python train.py --n_layer=13 --d_model=256 --n_experts=256 --experts_per_token=8 --d_expert=64 --d_shared_expert=0 --activation="squared_relu" --moe_layers=[2, 3, 4, 5, 6, 7, 8, 9, 10, 11, 12] --router_score="sigmoid" --normalize_top_k=true --routed_scale=1.0 --balance_loss=0.0116 --balance_bias=false --n_groups=4 --groups_per_token=2 --init_std_router=0.0218 --lr_router=0.00125 --vocab_size=27085 --norm="rmsnorm" --norm_eps=1e-07 --tie_embeddings=false --optimizer="cautious_adamw" --lr=0.00133 --beta1=0.9 --beta2=0.99 --batch_tokens=131072 --seq_len=512 --train_tokens=720000000 --steps=5494 --dataset="wikipedia_en"
Below are experts of layer 3 (counted from 0) of a mixture-of-experts language model. Rows are named router (the router's row for the expert), up (a neuron's input weights, with its number) and show model dimensions 192-255. Each number is 128 + 24 x the weight over its row's rms, rounded and kept within 0 to 255.
After each expert's rows: a language model's description of what the expert responds to. This comes from a sample of Wikipedia text that the model never trained on.

# expert 29
router [159 115 119 110 140 105 128 107  89 131 101 149 126 115 161  99 151 125  97 118 156  89 141 133  86 149 144 133 143 161  93 108 121 147 142 108 101 128 100  99 126 157  91 177 146 149 120 149 130 116  87  66  97  90 100 111 140 145 143 110 141 151 104  91]
up0 [105 116 109 152 135 132 157 100 130 113 110 104 143 169 154 117 142 160 191 131 115 133  95 145 143 141 112 110 109 135 132 144 156 122 117 156 131 153 132  89 130 112 146 182 116 137 146 144 173 114 101 150 122  90 175 124 144 105 137 131 156 177 169 133]
up1 [ 95 173 138 141 101 138 151 114 156  85 136 123 100 161 175 147 109 120 159 132  69 105 100 155 175 137 128 120 151 120 143 134 141 125 118  88 132 141 105 130 161 131 144 105 133 148 130 161  81 102 122 112 116 101 129  55 109 128 146 137 104 144 146 135]
up2 [153  83 176 144 136 130 132 146 135 147 154 107 153 147 102 133 120 106 111 131 140  96 115 104 134 128 157 130 101 158 110 132 135 124 165 137 121 148  69 121 129 166 120 116 101 134 122  77 114 137  95 142 109 129 140 138 167 125 134 116 101 112 122 118]
up3 [134 145 124 107 115 155 100 117 139 154 109 156 150 146 118 163  60 152 133 162 110 116 126 148 130  77 130  97 135 132 126 146 111 147 127 125 121 115  90  86 120 122 105 133  81 116  95 118 146 139 133 132 175 139  85 109  75 137 138 120 132 103  69 100]
up4 [130  98  88 143 182 113 131 122  86 139 108 149 120 103  71 144 122 126 119 158 122 128 157 141 131 138 192 112  99 157 102  79  96 144 113 115 115 106 114 112 189 136 119 160 112 159 127 104 153 115 139 108 130  97 166 111 130 102  85 109 120 133 103 149]
up5 [149  83 130 108 143  52 106 114 134  88 133 140 156 102 162 122 104 128  83 160 121 104 152 162 122 127 199 110 128 123 128  84  77 124  90 126 119 103 126  96 156 143  64 147 101  90 128 119 113 135 113 121 119 142 118 118 147 147 157 136 152 119 173  83]
up6 [106 141 156 125 106 149 160 133 145 144 140 175 112 121  97 113 109 131 148 118 145 123 117  99 165 140 127  66 111 134 166  89 148 113  86 125 125 147 170  99 109 117  99 143 155 139 142 163 129  96 124 160  89 108 134 104 158  89 148 151 164 194  95 138]
Connecting words and, or, but, which, who, that, ampersands, plus == heading markers and some mid-word pieces like aut, ut.

# expert 44
router [116 153 160 123 125 113 104 103  90 147  67 146 106 141 191 121 116 167 114  89 145 132 115 149  90 126  93  96 110 112 146 105 157 128 132  83 124 145 103 121 124 131 102 118 124 141  78 156 135 150 134 132 130 132 144 112  95 130 188 116 131 132 149 114]
up0 [132 101 158 106 113 116 145 131 103 129 145 109  92 101 178 153 155 121 148 138 108 114 118 102 133 117 106 116 100 172 121 100 141 133 143 133 126 120 105 137 119 124 156 100  84 137  94  87 162 166 107 156 142 192 128 160 136 146 117  83 140 111 112  91]
up1 [160  92 172 125 123  83 154  75  68 152 122 133  77 104 112 135 118 148  91 136 146 149  83 143  75 133 137 105 107  95 135 143 131 179 104 113 148 124 148 123 125 102  68 114 115 151 125 146 101 126 131 110 112 148 139 146 116 153 145  84  79 112 172 144]
up2 [152 164 160 126 134 109  89 165 118 105  95  91 109 100 106 140 138 125  75 104 128  75 109 154  86 151 130 133 137 160  90 147 105  95  85  93 135  88 102 143 119 132 118 106 162 143 130 151  44 102 168 119 133  98 150 155  75 130  90 140 119 117 143 127]
up3 [124 150 120 115 111 151 162 122 121  89 101 142  95  92 109 116 127 120 123 102  93 170 114 131 142 143 148  87 161 120 138 132 168 141 162 133 131 155 108 146 126 144 128 110 131 152 146 177 163 133 124 146 115 126 165 133 138 140 127 137 198 167 127 152]
up4 [142 112 124 130 148 162  99 152 109 127 100 122  99 117 149 136 136 153 132 126 184 146 122 140 129 148 123 111 139 133 156 126 149 132 200 132 101 141 114 116 145 127 154 118 118 138 109 132 120 144 123 104 152 109 103 116 158 118  97  61  91 130 149 126]
up5 [127 142 146 141 136 148 137 124 170 147 128 122 116 153 129 163 130 182 101  76 140 145 118 103 135 139 101  93  76 115  89 126 139 141 129 108 131  98  88 143 163 122 119 137 118 110 117 135 121 150 150 141 127 151 138 134 143 118 183 104  84 175 115 108]
up6 [146 179  79 128 150 131 153 132 127 157 100 153 111 156 171 133 116 138 149 110  81 106 117 158  96 125 119 141  88 109 128 122 137 119  89 151 105 106 153 125 154 104 133 132 116 105 131 143 173 108 121 137 126 158 191 104 119 143 132 142 139 140 115 156]
Middle and final pieces of technical or foreign words, such as -ase, -ate, -urus, -atus, in enzyme, species and chemistry text.

# expert 57
router [145 126 137 154 158  78 118 118 104 110 109 158 129  89 170 109 142 159 145 109  99 103 107 137  93 104 119 132 108 147 130 114 129 143 138 131 124 146  98 100 149 166 118 119 127 127 105 141 134 147  80 107 160 138  99 119 105 106 142 112 122 163 114 117]
up0 [123 115 149 105 189 147 127  87 112  92 164 121 153 120 112 113  98 131 126 110  72 135 150 137 121  99 127 142 153 112 124 104 112 102 137 110 111 100 111 142 112 137 157 103 141 113 137  97 112 128 210 119 185 140 117 117 113 124 124  76 118 107  90 124]
up1 [170  96 122 164 144 136 133 149 115 101  79  83 120  86 155 130 120  88  91 128 125  81 166 189 137 164 127 127 140 104 118  98 170  54  75 152 105 153 155 110 110 131 150 151  72 138 106 131 156 117 102 101 136 137 105 152 123 126 137 114 155 103 166 129]
up2 [143 157 135 168  91 125 172 131 140 157 141 143 108 114 198 152  98 106 134 132 100 153 107 124 103 145  88 113 101 132 122 146  89  58 116  99 110 107 164  97  88 137 125 109 159 127 101 109 113 131 130 140 137 145  88 139  95 158 122 103 138 118 137 143]
up3 [126  93 102 158 143 165 119 124  88  98 117  94 146 142 157 106 134 158 117 159 117 171 103 124 124 119 115 132 109 178  97 140 139 133 141 131 116 157 168 110  95 107 160 127 120 146 137  95 136 117  88 134  88 113 120 102 113  88 116 162 113 133 131 125]
up4 [126  84  93 123 112 124 179 152 129 104 154 147 125 142  96 156 132 142 143 161 151 103  90 164 116  89 145 112 145 137 151 102 167 126 172 154 128 108  84 151 129 133 114 144 112 130 111 137 132 111 155 130  88 111 148 109 160 130 114 107 101 151 107 126]
up5 [117 111 140 124 105 121 184 167 127 140 128 134 131 139 142 145 121 143 138 145 145 124 184 155  98 150 140 141 146 117 135 104 124  66 133 165 145  80 131 125  95 110 113 156 147 167 132  94 101 137  89 131 113  98 121 139 143 107 131 117 161 134  98 156]
up6 [127 133 133 153 132 134 164 113 110 115 163 124 141 171 125 116  90 146 137  96 113 146  89  84  94 125 197 115 152 174 118 124 127 155 110 116 148 124 115 134 151 153 170 109 140 125  96  77 127 112 126  81 146 114 107 125 135 120 174 134 143 113 155 163]
The word the or The, especially starting sentences or after verbs and prepositions, plus the piece he inside names like Goethe, Keszthelyi.

# expert 20
router [163 147 145  98 156  86  97  83 126 133 106 149 126  99 141 126 119 153 122 121  72 107 104 151 123 108 138 134 153  98 136 103 142 136 111 120 156 139  95 104 175 117  75 139 101  99 143 140 132 144 100 127 127 120 126 121 100 139 156 104 142 114 128 125]
up0 [138 119 163 113 113 147 111 154 133 102 116 100  94 144 118  91  93 144 114 111 121 136 138 137 146 157 167 136 139 103 152 145 143 190 149 139 139 127 108 163 142 128 100 164  98 138  88 166 134 160 117 141 121 109 136 114 109 114 136 120 121  96 125 141]
up1 [107 151 153 148 119 107 131 140 105  96 130  89 161 146 139 104 135 101 171 130 161 101 144 159 144 149  96 131 134 113 152 158 153 149  99 126 102 156 114  80 124 100 137 180 132 110 125 161 117 154  86 118 113 101 121  84 130 148 140 124 136 107 115 137]
up2 [156 105 130 117 121 108 121 122 134  97 160 131  71 116 140 133 134 131 147 131 105 168 106  99  93 134 127 112 119 116 110  75 113  95 176  70 171 122 133 158 136 103 104 159 133 120 132 165 109 125 138 150 124 121 102  84 147 117  97 131 100 151  74 115]
up3 [136  94 110  99 169  99 123 106 101  99 144 134 120 116 144  93 129 129 102 135 148  96  83 142  95 113 165 113  98 110  95  70 139  99 102 127 141 105 128 107 175 102 139 150 126 126 142 119 119 124  91 149  99 137 136 137  99 114 112 149 128 138 158 116]
up4 [153 120  87 157 179 128 121 106 120  97 148 185 105 121 171 156 142 135 157 110 145 133  90  84  98 109 106 121 155 149 174 130 113 124 147 136 112 140 168 145 132 141 156 140 117 147 160 123 127 102 128 116 111 133 112 102 133 125 130 148 121 144 128 122]
up5 [176 111 111 150 135 132 131 145  97 148 126 152 133 141 119 119 146  98 134 144 196  93 159 169  96 157 121 127 119 131  87 102 161 130 160 159 142 129  73 116 177 111 123 129 113  96 156 131 143 132 153 129 128  67 143 124 165  69 118 129 131 178  92 137]
up6 [149 131 154  95 121 100 125 114  84 122 133 118 111 150 144 137 121 139 146  87 122 132 112 140 142 133 129 126 132 155 125 140 147 113 152 146 133 131 154 135 149 110 150 111 105 101 146  95 105 119 113 143 129 153 146  90  99 133 120 156 141 151 131 124]
Common nouns and name pieces right after "the" or "a", often technical or nature words such as water, Air, tail, motor, ion.

# expert 19
router [144 132 131 155 142 109  99  98 132 119 105 158 103 131 133 154 135 149  95  90 118 118 122 100 107 109 161 131 111 147 156 127  89 146 140 105 109 151 135 118 160 128 134 128 135 102 105 162 112 143  74 108 113 136 111 124 140 133 158 111 150 135 125 116]
up0 [134 107 106 139 153 145 151 100 134 126 106 161 156 135 146 117 100 132 155  89 152 128 119 130  99 127 155 142 108 126 168 106 144 147 155 137 116  86 143 152  77 119 153 103 105 102  84 136 115 143 139  71 146 124 131 115 111 166 124 122 137 118 132 152]
up1 [123 137 124 103 124 126 141  56 165 104  83 126 180 169 125  99 131 166 119 142 195 130 174 133  97 130 179 147 121 117 107 152 116 153 164 129  94 113 136 147 105 114 130 132 131 116 112  86 141 137 126  96 125 102 147 133 120  94 124 140 148 149 124 114]
up2 [140 144 120 122 155 104 118 155 153  97 174 117 113 132 107 153  89 119 136 121 127 114 117 131  93 141 108 116 153 163 107 114 138 115 132 103 125 135 130 135 137  77 126 151 107  80  97 135  97 111  98 169  96 147 151 103 152 137 175  94 135 106 149 129]
up3 [126 136 126 139  96 124  65 135  95 138 130 145 116 146 166 106 134 114 157 112  95 135 125 102 142 121 117  97 178 131 130 150 140 139 129  93 148 100 114 154 156 131 107 119 145 127 101 125  96 110 119  95 126  92 126 146 155 123 151 123  94 184 126 138]
up4 [157  99 138 133 121 125 124 152 161 167 129  94 136 140 123 101 109 153 154 122 144 125 119 121 146 124 104 130 142 157 137 136 121 100 139 118 169 149 132 170 124 128 142 117 110  95  93 174 117 107  94 180 133 156 157 147  91 158 156 126 125 107 140 157]
up5 [116 144 139 121  98 119 144 121 148 130 126 101 119 123 130 137  95 115 106 134  69 132 141 143 118 148 114 114 131 100 156 152 140 158 137 104  82 115 117 113 145 169 125 119 101 159  97 124 170 109 100 158  86 114 100 129  52 132 133 105 122 131 136 130]
up6 [135 115  99  78 146 140 119 102 132 130 136 170 121 118 114 110 108 107 134 163 110 113  91 135 127  98 142 136 137  50 150 169 154  93 100 124 142 117 116 163 142 134 110 127 112 130 161 144 143 137 125 101 125 129  96 155 124 137 100 173 112 145 131 123]
Later digits within multi-digit numbers in sports scores, stats and measurements, such as 2-9, 84–6-4, 1-5.33m.

# expert 41
router [115 109 127 130 116  85 124  98 137  94 122 119  95 136 157 102 109 177 126  84 114 129 129 100 134 104 131 120 124 128 131 111  85 126 134 105 118 132 100 102 106 132 144 155 124 110 133  81 112 165 116 131 145  90  99 108 112 129 158 120 130 146  90 120]
up0 [140 114  95 119 136 111  64 140 142 150 129 116 152 118 148 154 139 157 126 127 123 107 150 154 112 113 144 114 117 126 140 113  99 106 153 101 153 149 110  70 164 119  98 142 116 107 135 110 140 156 117 114 134 125 110 165  98 117 130  90 138 133 122 142]
up1 [129 140  91 160 116 109 139  93 142 130 138 116 102 156 134 137 118 139  65  87 116 136 131 113 106 161 123 121 117 151 157 155 104 101 106 161 123 181  84 131 109 149 147 150  97 151 149 102 181 147  92 163 138 139  71 147  98 142 128 155 104  98 110  94]
up2 [136 131 169 154 142 151 158 126 125 138 109  84 125 104 145 111 140 109  75 160 145 114 123 125 159 181 127 103 136 130 187 133 116 108 145 140  91 145 120 132 162 146 162 132  97 127  97 131 100 144 161 166 100 135 151 146 122 133 129  81 167 117 132 149]
up3 [114 118 125 149 150 144 128  58 125 119 155 125 118 141 160  86 128 162 124 117  93 147 107 128 140 133  97 121 112 173 125 129  98 106 100 118  83 144  96  71 104 145 139 126 139 137 121 117 143 104 163 135 127 132 110 176 118 141 146 135  87 155 117  82]
up4 [126 105 138 157 117 134 131 113 136 149 119 112  89 107 173 179 115 106 132  97 115 124 123 104 153 119 150  95 154 134 124 144  59  94 124  73  99 115 129  65 125 139 126 144 131 126 130 148 105 150 110 134 119 145 133 134 157 107 148 121 139 106 175 164]
up5 [124 120 152 128 118  86 132 133 118 125 138 114  87 105 125  91 121 155 103 151 109 155 121 105 125 118 116 117 154 168 137 111  80 135  97 128 141 112 116  97 174 131 136 168 141 127  99 128 134 147 135 113 139 152 128 173  48 114 133 119 130 146 160 105]
up6 [140 111 134 100 148 106 108 102 115  83 124  88 137 143 115 136 121 159 135 121 154 103 138 131 141 147 165 143 137 148 103 153 116 114 128 151 111 167 115 134 117 135 159 200 142  99 156 132 155 132 125 107 135 119 106  73  83 112 103 151  63 132 109 123]
Syllable pieces in Chinese, Korean, Vietnamese names and places, like an, ong, ian, ung, plus whole surnames such as Lee, Kim, Khan.

# expert 47
router [160 103 182 117 101 147 115 127 145 130 116 100  80  83 157 151 186 124  87  96 123 120 100 152 144 141 144 121 112 119 107  92 114 137 127 107 116 154 116  80 157 104 113 112  89 147 118 122 132 137 139 112 173  84  79 125 119 101 148 103 116 139 119 142]
up0 [150 148 140 139 129  88 113 153 141 136 117 137 162  86  96 111 140 114 123 137 121 107 122 118 167 112 160  99 122 124 125  45  88 124 160  74  61 128  78  70 152 125 165 108 160 109 147 137 107 145 115  71 106  76 110 118 103 135  96 119 119 166 166 154]
up1 [146 152 102 111 185 169 109  98 125 120 119 104 149 108 146 153  91 129  81 124 105 119 130 146 144 156 145 129 133 140 147  88  89 141 143 122 115 139 139 103 127 122 180 103 138 142  99 147 142  98 123 116 100 111 122 145  99 111 147  65 120 131 157 109]
up2 [109  90 113 197 123 137  78 115  93 149  99 120 122 109 132 141 158 107 100 128 177 117 138 133 142 170 169 126 106 117 152 122 125 131 140 129 123 131 128 152 157 145 148 144 172 129  67 177  65 120 125  92 136 146  86 134 132 112 164 113 171 163 165 102]
up3 [157 133 134 108 147 112 113 127 131 135 154  99 107  85 140 107 128  95 105 126 139 115 128 113 127 137 141 139 145 166 113 136 156 117 116 148 119 136 126 148 154 136 154 128 118 114 116  89 104 161 134 120 127  92 158 138 152  98 169 117 140 116  69 119]
up4 [146 122  95  95 108 111 150 129 136 100 164 127 128 158 167 124 120  98 155 107 131 125 139 109  81 131 146 157 135  79 122 114 151 153 164  98 133 157 150  84 111 141  98 115 149  88 152 154 152 135 132 119 171 159 149 123 130 144 136 132 158 129 108 158]
up5 [139 162 165 100 122 146 138 147 148 133 115 158 116 111 106 149 159 139 103 103 158 136 116 145 138 137 111 149  94 111 100 134 111 123 125 120 114 107 157 115  95 144 112 148  95 116 163  83 189 171 120 140 129 122 162 146 129 154 135 150 153  93  97 135]
up6 [ 93 160 110 157 129 110 111 125 124 148 136 127  56 103 132 106 129 101 118 114 144 134 139 112 137 170 149 117 119 135 134 131  87  98  87 123 147 172 150 152 175  86 171 132 122 140 135 109 147 112 140 147 141 134 112 118 114  68 164 141 151 129 111 151]
Common action verbs after a subject or to, such as took, served, began, came, gave, signed, and words like free.

# expert 35
router [119 111  95 109 115 137 126  69 112 130  61 143  90 108 149  92 145 125  99  92 106 107 141 143  97 139 130 104 104 113 139 131  82 144 177  95  97 120  97 107 150 131 143 112 104 105 122 164 107 157 125  98 141 119 107 157 136 166 123  72 127 136 155 130]
up0 [122  84 173 117 144 121 132 129 121 107 114 165 153 143 101 105 105 144 134 150 151 125  92 165 127 161 150 139 126 109 132 131  83 119 141 125 138 106 120  76 154 115 155 144 130 154  87 135  79 144 115 119 135  54 136 158 131  61 134 115 143 128 114  76]
up1 [135  95 116 150 124  88 129 132 129 103 120 148 157 131 120 121 121 124 168 138 116 158  98 153 105 113 115 158 101  83 126 120 137 115 152 109 103 121  69 105 137 101 106 185 132 135 139 115 137 135 108  79 117 149 132 126  99  96 153 129 120 113  94 114]
up2 [147 114 124 113 142 131  98  96 120 114 153 127 111  96 137 136 171 125 108 160  96 127 146 101 144 157  76 119 128 133 170 146 138 126 120 127 140 120 128 131 151 140 177 124 129 145 148 104 119 171 117 155 125 148 157 121 113 115 107 115  86 107 129 152]
up3 [113 147 180 123 127 130 114 112 131 139 138 158 141 144 124 128 142 147 139 128 148 140 121 122 168 115 145 120 135 139 121 189  95 161 122 142 143 128 114 120 156 112 164 143 150 131 117 109 143 181 101 138 131 146 152 148 151 125 152 122 146 117 112 129]
up4 [156 113 122 132 116 118 127 111 114 158 130 112  92  86 115  94 101 150 137 101  88 148 152 107 139 111 127 114 101 104 123 142 159 104 155 155 143 173 118 161  55 131 116 153 143 116 127 117 135 133 148 137 111 114 150 114 128 146 138 162 143 107 134 164]
up5 [119  90 123 140 121 120 144  82 144  97 121 127 116 119 130 133  83 135 151 114 132 169 130 152 128 128 112 120 110 117 156 127 100  88 188 115 101 158 159  86 150 123 160  89 138  66 144 152 140 140  79  81 147 158 146 138 153 182 111 119  98 111 124 110]
up6 [126 163 133 102 189 122 166  97 132 124 149 139 101 153 112 130 155 161 162 111 144  81 117 105 114 144 143  65 143 148 175 136 129 146  78 136 145 124 135 148 150 133 155 151  67 128 126 107 176 139  89 101  98 118 151 112 158 142 107 139 148  94 152 114]
Third or fourth digit of years and date ranges such as 18'6'3 and 19'2'6, plus first names and nouns like views.

# expert 26
router [146 127 131 167 160  83 100 145 122 147 107 130 136 129 137  98 140 123 107  82 103  92 150 115 119  88 126 144 142 136 121 108 132 114 143 112 118 140 127 117 146 136 152 147 145 111 115 110 113 202 119 137 160 131 113 109 116 133 140 106 117 144 116 136]
up0 [155 112 159 154 176 143 165 145 120 149  83 133 107 147  97 142 153 103 123 115 125 112 141 135 178 144 129 108 120 158 138 102 139 126 142 131 143 106 128  95 153 198 124 100 118 118 112 134 108 201 131 133 134  82 140  53 121 136 128 106 139 162 186 129]
up1 [139 138 147 150 113 112 111 133  93 111 138 156 120 114 131 123 136 132  93 122 148 118 182 121 128 125 140 114 114 129  89 130  87 145 131 145 161 128 105 125 187 115 107 125 108 115  93 120 113 110  95 117 130 150 125 121 100 141 137  87  99 143  95 131]
up2 [129 113 117 129 120 117 158 112  97 119 114 190  86 122 169 159 126 121 114  99 110 136 124 162 133 143 147 126 147 135 166  84  94 121 160 144  93 141 143 106 141  97 117 137 114 155 163  63 146  94 138 129 132  89 132 124 117 119 100 144 132 123 134 139]
up3 [125 122 148 192 163 122 127 125 141 127 146 152 130 134 197 120 119 124  85 117 135 151 139 138 134 128 137 123 182 125 150  76 152 190 130 148 127 161  89 155 177 118 124 146 104  99 148 160  79 140 140 125 143 131 104  95 123 101 119 104 120 162 155  86]
up4 [170 181 179 145 127 102 150 150 117 151 140 139 123 120 120  83 117 139  80 151 141 105 142 115 136 141 122 111 118 100 118  84  83 107 102 146  95  99 140 159 139  90 108 126 113 120 105  93 142 139 131  98 111 120  85 147  81 130 136 136 150 143 159 134]
up5 [158 112 135 120 127 155 141 120 168  98 165 133 139 145 140 129 143 127 134 154 147 123 108 113 100 105 120 151 153 101 148 152 160 171 169 122 111 126 106 121  94 128 124 133 129 115 182  76 114 125 162 117 122 157 125 147 120 141 119 132  95 103 189 110]
up6 [122 119 120 124 139 150 151 122  92 146 115 108 106 120 134 160 146 137 116 113 113  84  72 138 141 145 123 138 168 127 138 104  97 129 157 187 110  96  99 131 141 151 111 123 112 160 111 161 122 152 122 145 152  96 147  99 127 116 144 131 131 124 157  83]
Heads of place and military names, such as Division, Army, Force, County, Island, plus city names like Boston, Berlin, Angeles.

# expert 39
router [194 138 114 163 157  97  83 100 145 128 114 141 128  90 140  76 143 122 151 105  99 114 116 151  98 102 120 126 133 113 132  90  98 131 176 116 129 159 100 101 134 163 104 113 137 128 116 152 103 143 116  83 106 111 101  98  95  88 165 100  96 164 104 155]
up0 [135 112 131 123 114 139 133 102 154 146 116 103 168 127 135  78 135 170  96  77 183 133 143 144 137 122 130 116 134 113 134 142 114 116 138 157  40 115 116  85 132 130 153 149 159 166  91 187 104 153 141 133 161 131 139 119 114 122 121 127 170 168 175 121]
up1 [190 151  94  86 139 132 176  77 127 130 135 132 121 159 103 118 151 105 155 142 124 151 112 123 155 118 114 115 134 149 111 147 136 119 189  87 157 165 156 126 140 146  97 138 149 115 139 137 112 143 136 109 126 152 138 120 141 109  95 160 127  99 143 118]
up2 [140 152 143 134 153 119  72 126 108 128 119 108 147  85 115 104 138 117 115 139 116 122 164 157  99 137 136 113 168 176  95  80 116 115 123 135 116 120 125 126 125  98  91 106 158 120 120 134 128 136 180 125 142 116  89 110 108  88 118  65  85 161 114 144]
up3 [122 173 113 102 154 126 105  84  98 127 153 128 130 139 101 139 145 163 138 122 114 146 207 115 144 121 121 117 120  92 143 144 103 108 145 126  66  90 130 127 115 145 124 126 144 152 137 129 161 135 125 134 149 153 136 112 136 117 168 128 140 123 114 163]
up4 [185 120 130 122 142 124 124 115 107  94 111 110 140 172 134 147 153 107 148 142 119 165 148 136  87 142 139 123 109 149  96 104 145 110 138  90  99 150 116 150 135 148 133 158 105 139 112 102 168 128 151 127  81 173 138 161 114 126 137 113 104 133 104 150]
up5 [107 189 119 151 136 134 103 130 143 155 135 137 110 155 124 126  89 142 106  99 121 114 143  74 101 127 165 131 114 135 120  97  67 107 133 127 131 101 163 103 175 114 106 118 129 106 105 165 109 116  86 118 144  97  91 127 138  83 162 166 136 123  96 138]
up6 [105 156 107 128 127 145 164  76 125 141 141 150 125 138 113 163 137 155 139 113  80 107 103 129 119 108 152 134 142 110 139 117  96 191  89  94 131 129 106 139 116 142 159 110 133 121 162 156 119  96 141 103 135 140  92  97 115  94 139 152 106 135 135 144]
The word the after of, in, at or to, e.g. president of the; also opening parentheses and dashes in score or year ranges.

# expert 46
router [161 124 162 152 135 119 123 120 109 125 115 167 157  97 122  91 151 127 160 122 102 137 120 139 101 117 125 125  89 107 134  95 139 116 138 108 124 139 132 101 146 147 104 117 116 118 109 118 154 160  92 130 126 164  75 103 115 128 149 123 101 159 132 117]
up0 [105  90 127  86 144  68  89 116 111 152 122 101 132 120 122 114 122 148 134 131 124 140 115  79 114 139 114 119 103  94 147 109 138 149 114 117 108 119 115 122 111 126 137  92 135 111 170 140 114 102 131 160 122 170  77 111 113 125 156 108  94 104 156 131]
up1 [131  97 147 133 149  92  86 127 108 107 111 125  97 111 140 114  79 114 120 137 131 153 126 147 152 135 180  98 120  99 135 129 160 115  95 135 127 101 147  91 148 154  69 118 145  92 129  78 116 121 120 165 140 117 156 172 144 159 123 119 143 167 148 133]
up2 [135 113 162 143 141  99 108 105 135 169 121 111 145 104  75 120 124 126 121 131 101 136 114 118 123  68 152 139 137 112 140 136 139  96 159 146 127  97 167 102 120  92 130 131  94 123 136 128 135 113 102 145 129 120 120 152 136 130 139 105 116 114 124  99]
up3 [113 139 129 130 121 125 108 130 102 133 149 157 144 106 133 137 105  64 143 128 119 150 141 134 135 105 163 102 149 109 103 103 134 143 142 131 137 113 146 137 157 155 155 136 131 150 145 127 114 146 160  75 151 118  96 138 139 147 123 162 114 109 168 112]
up4 [131 137 177 135 130 130 139 143 173 159 131 121 141 118 124 167 131 113 118 145 149 152 126 108 178 151 141 134 135 104 132 148 103 120 106 150 131 121 136 141 153 112 123 123  75 158 179 147 111 135 165 157 103 152  71 167 125 129 148 114 146 101 120 119]
up5 [146  78 145 163 162 132 133 163 105 111 120 129 124 119 134 141 151  89 128  97 122 168 156 128 108 127  97 100  82 149  96 104 125 109 122 122 117 132 133 100 112  95 115 171 142 157 106  90 131 128 122 107 109 177 138 118 130 175 126  97 118 147 126 140]
up6 [119 115 116 202 104 178 155 169  69  90 123 157 124 101 146 138 152  96 126 132 114 143 119 139  97 102  98 138 109 139 138 106 135 155 115 144 146  94 142 124  92 114 138 103 170 183 117  85 119 122 103 128 120 112 158 148 112 123 129 149 124 131 163 108]
The word "the"/"The" after of, in, at or a sentence start, plus st pieces and a table pipe starting a row.

# expert 24
router [133  77 140 126 135  68 117 121 111 130 107 116 117 103 171 105 153 130 109 103 111  96 116 144 128 109 121 103 121 100 114 105  96 141  96 106  99 121 111  92 157 154 114 189  82 121 108 113 133 172 123  99 125  89  99 103 124  96 149 122 126 151 110  67]
up0 [152 137  90  90 175  78 108 152 145 104 139  88 122 127 125 137 177 108 126 120 141 127 140 125 139 116 149 164 121 127 129 154 142 105 116  90  98 128 137 139 168 160 124 105 151 112 153 125 105  80 157 105 129 133  88 128 147 123 120 120 121 123 142 132]
up1 [140 119 123 102 167 114 133 131  88 124 116  92 131 119 152 138 137 106 147 115 125 119 152 136 130 140 105  70 114 148 125 144 149 136 120 141 108 148 171 152 103 128  93 151 156 137 121 100  97 164 134 125 133 143 126  86 112 152 141 150  98 118 142 137]
up2 [114 127 130  61 125 139 153 114 133 120 146 154 136 125 135 129  69 132 147 126 117 122 143 103 137 131 132 100 122 128 160 139 100  77 111 115 135 133 179 121 145 149 171 104 134 131 156 126 134 160 110 164 130 108 134 130 110 143 142 140 105 120 123 112]
up3 [132 105 101 168 151 136 106 148  89 116 138 123 110 131 138  57 132 128 163 138  84 146 100 109 133 115 124 137 175 135 132 120 154 133 113 102 162 131 188 110  96 124 122 126  98 123 142 103 141 126 151 170 132 122 130 151  74 108 130 110 127 132 123 133]
up4 [184 112 104 148 110  99 131 128 157 102  88 134 156 153 123 144 102 150 132  87  95  99 141 107 128 119 150 115 129  88 108  92 132 140 133 119 113 153 142 126 147 129 114  93 151 118 100 141  85 112 145  94 110 143 119 118 131 114 133 115 135 182 120 145]
up5 [128 146 156 107  91  64 146 104 163 134  94 144 132 144 157  64 148 104 113  99 103  99 122 104 145 115 128  91 110 122 142 103 146 136 130 134 149 104 144 159 164 127 143 138 142 140 148  93 151 158 135 121 137 122 105 137 117 111 125 160 161 172 140 116]
up6 [118 126 130 133 130 108 122 117 112 141  94 131 100 132 120  70 133 132 131 127 112 137 159  98 123 105 150 124 139 112 130 130  91 134 143 153 150 138 178 141 119 139 157 131 110 112 142 115 117 140 123 115 126  86 157 108 127 147 137 111 122 145 123 157]
First digit of a four-digit year or number, 1 or 2 after a space or bracket (1911, 2014, 2021); also Germanic ze.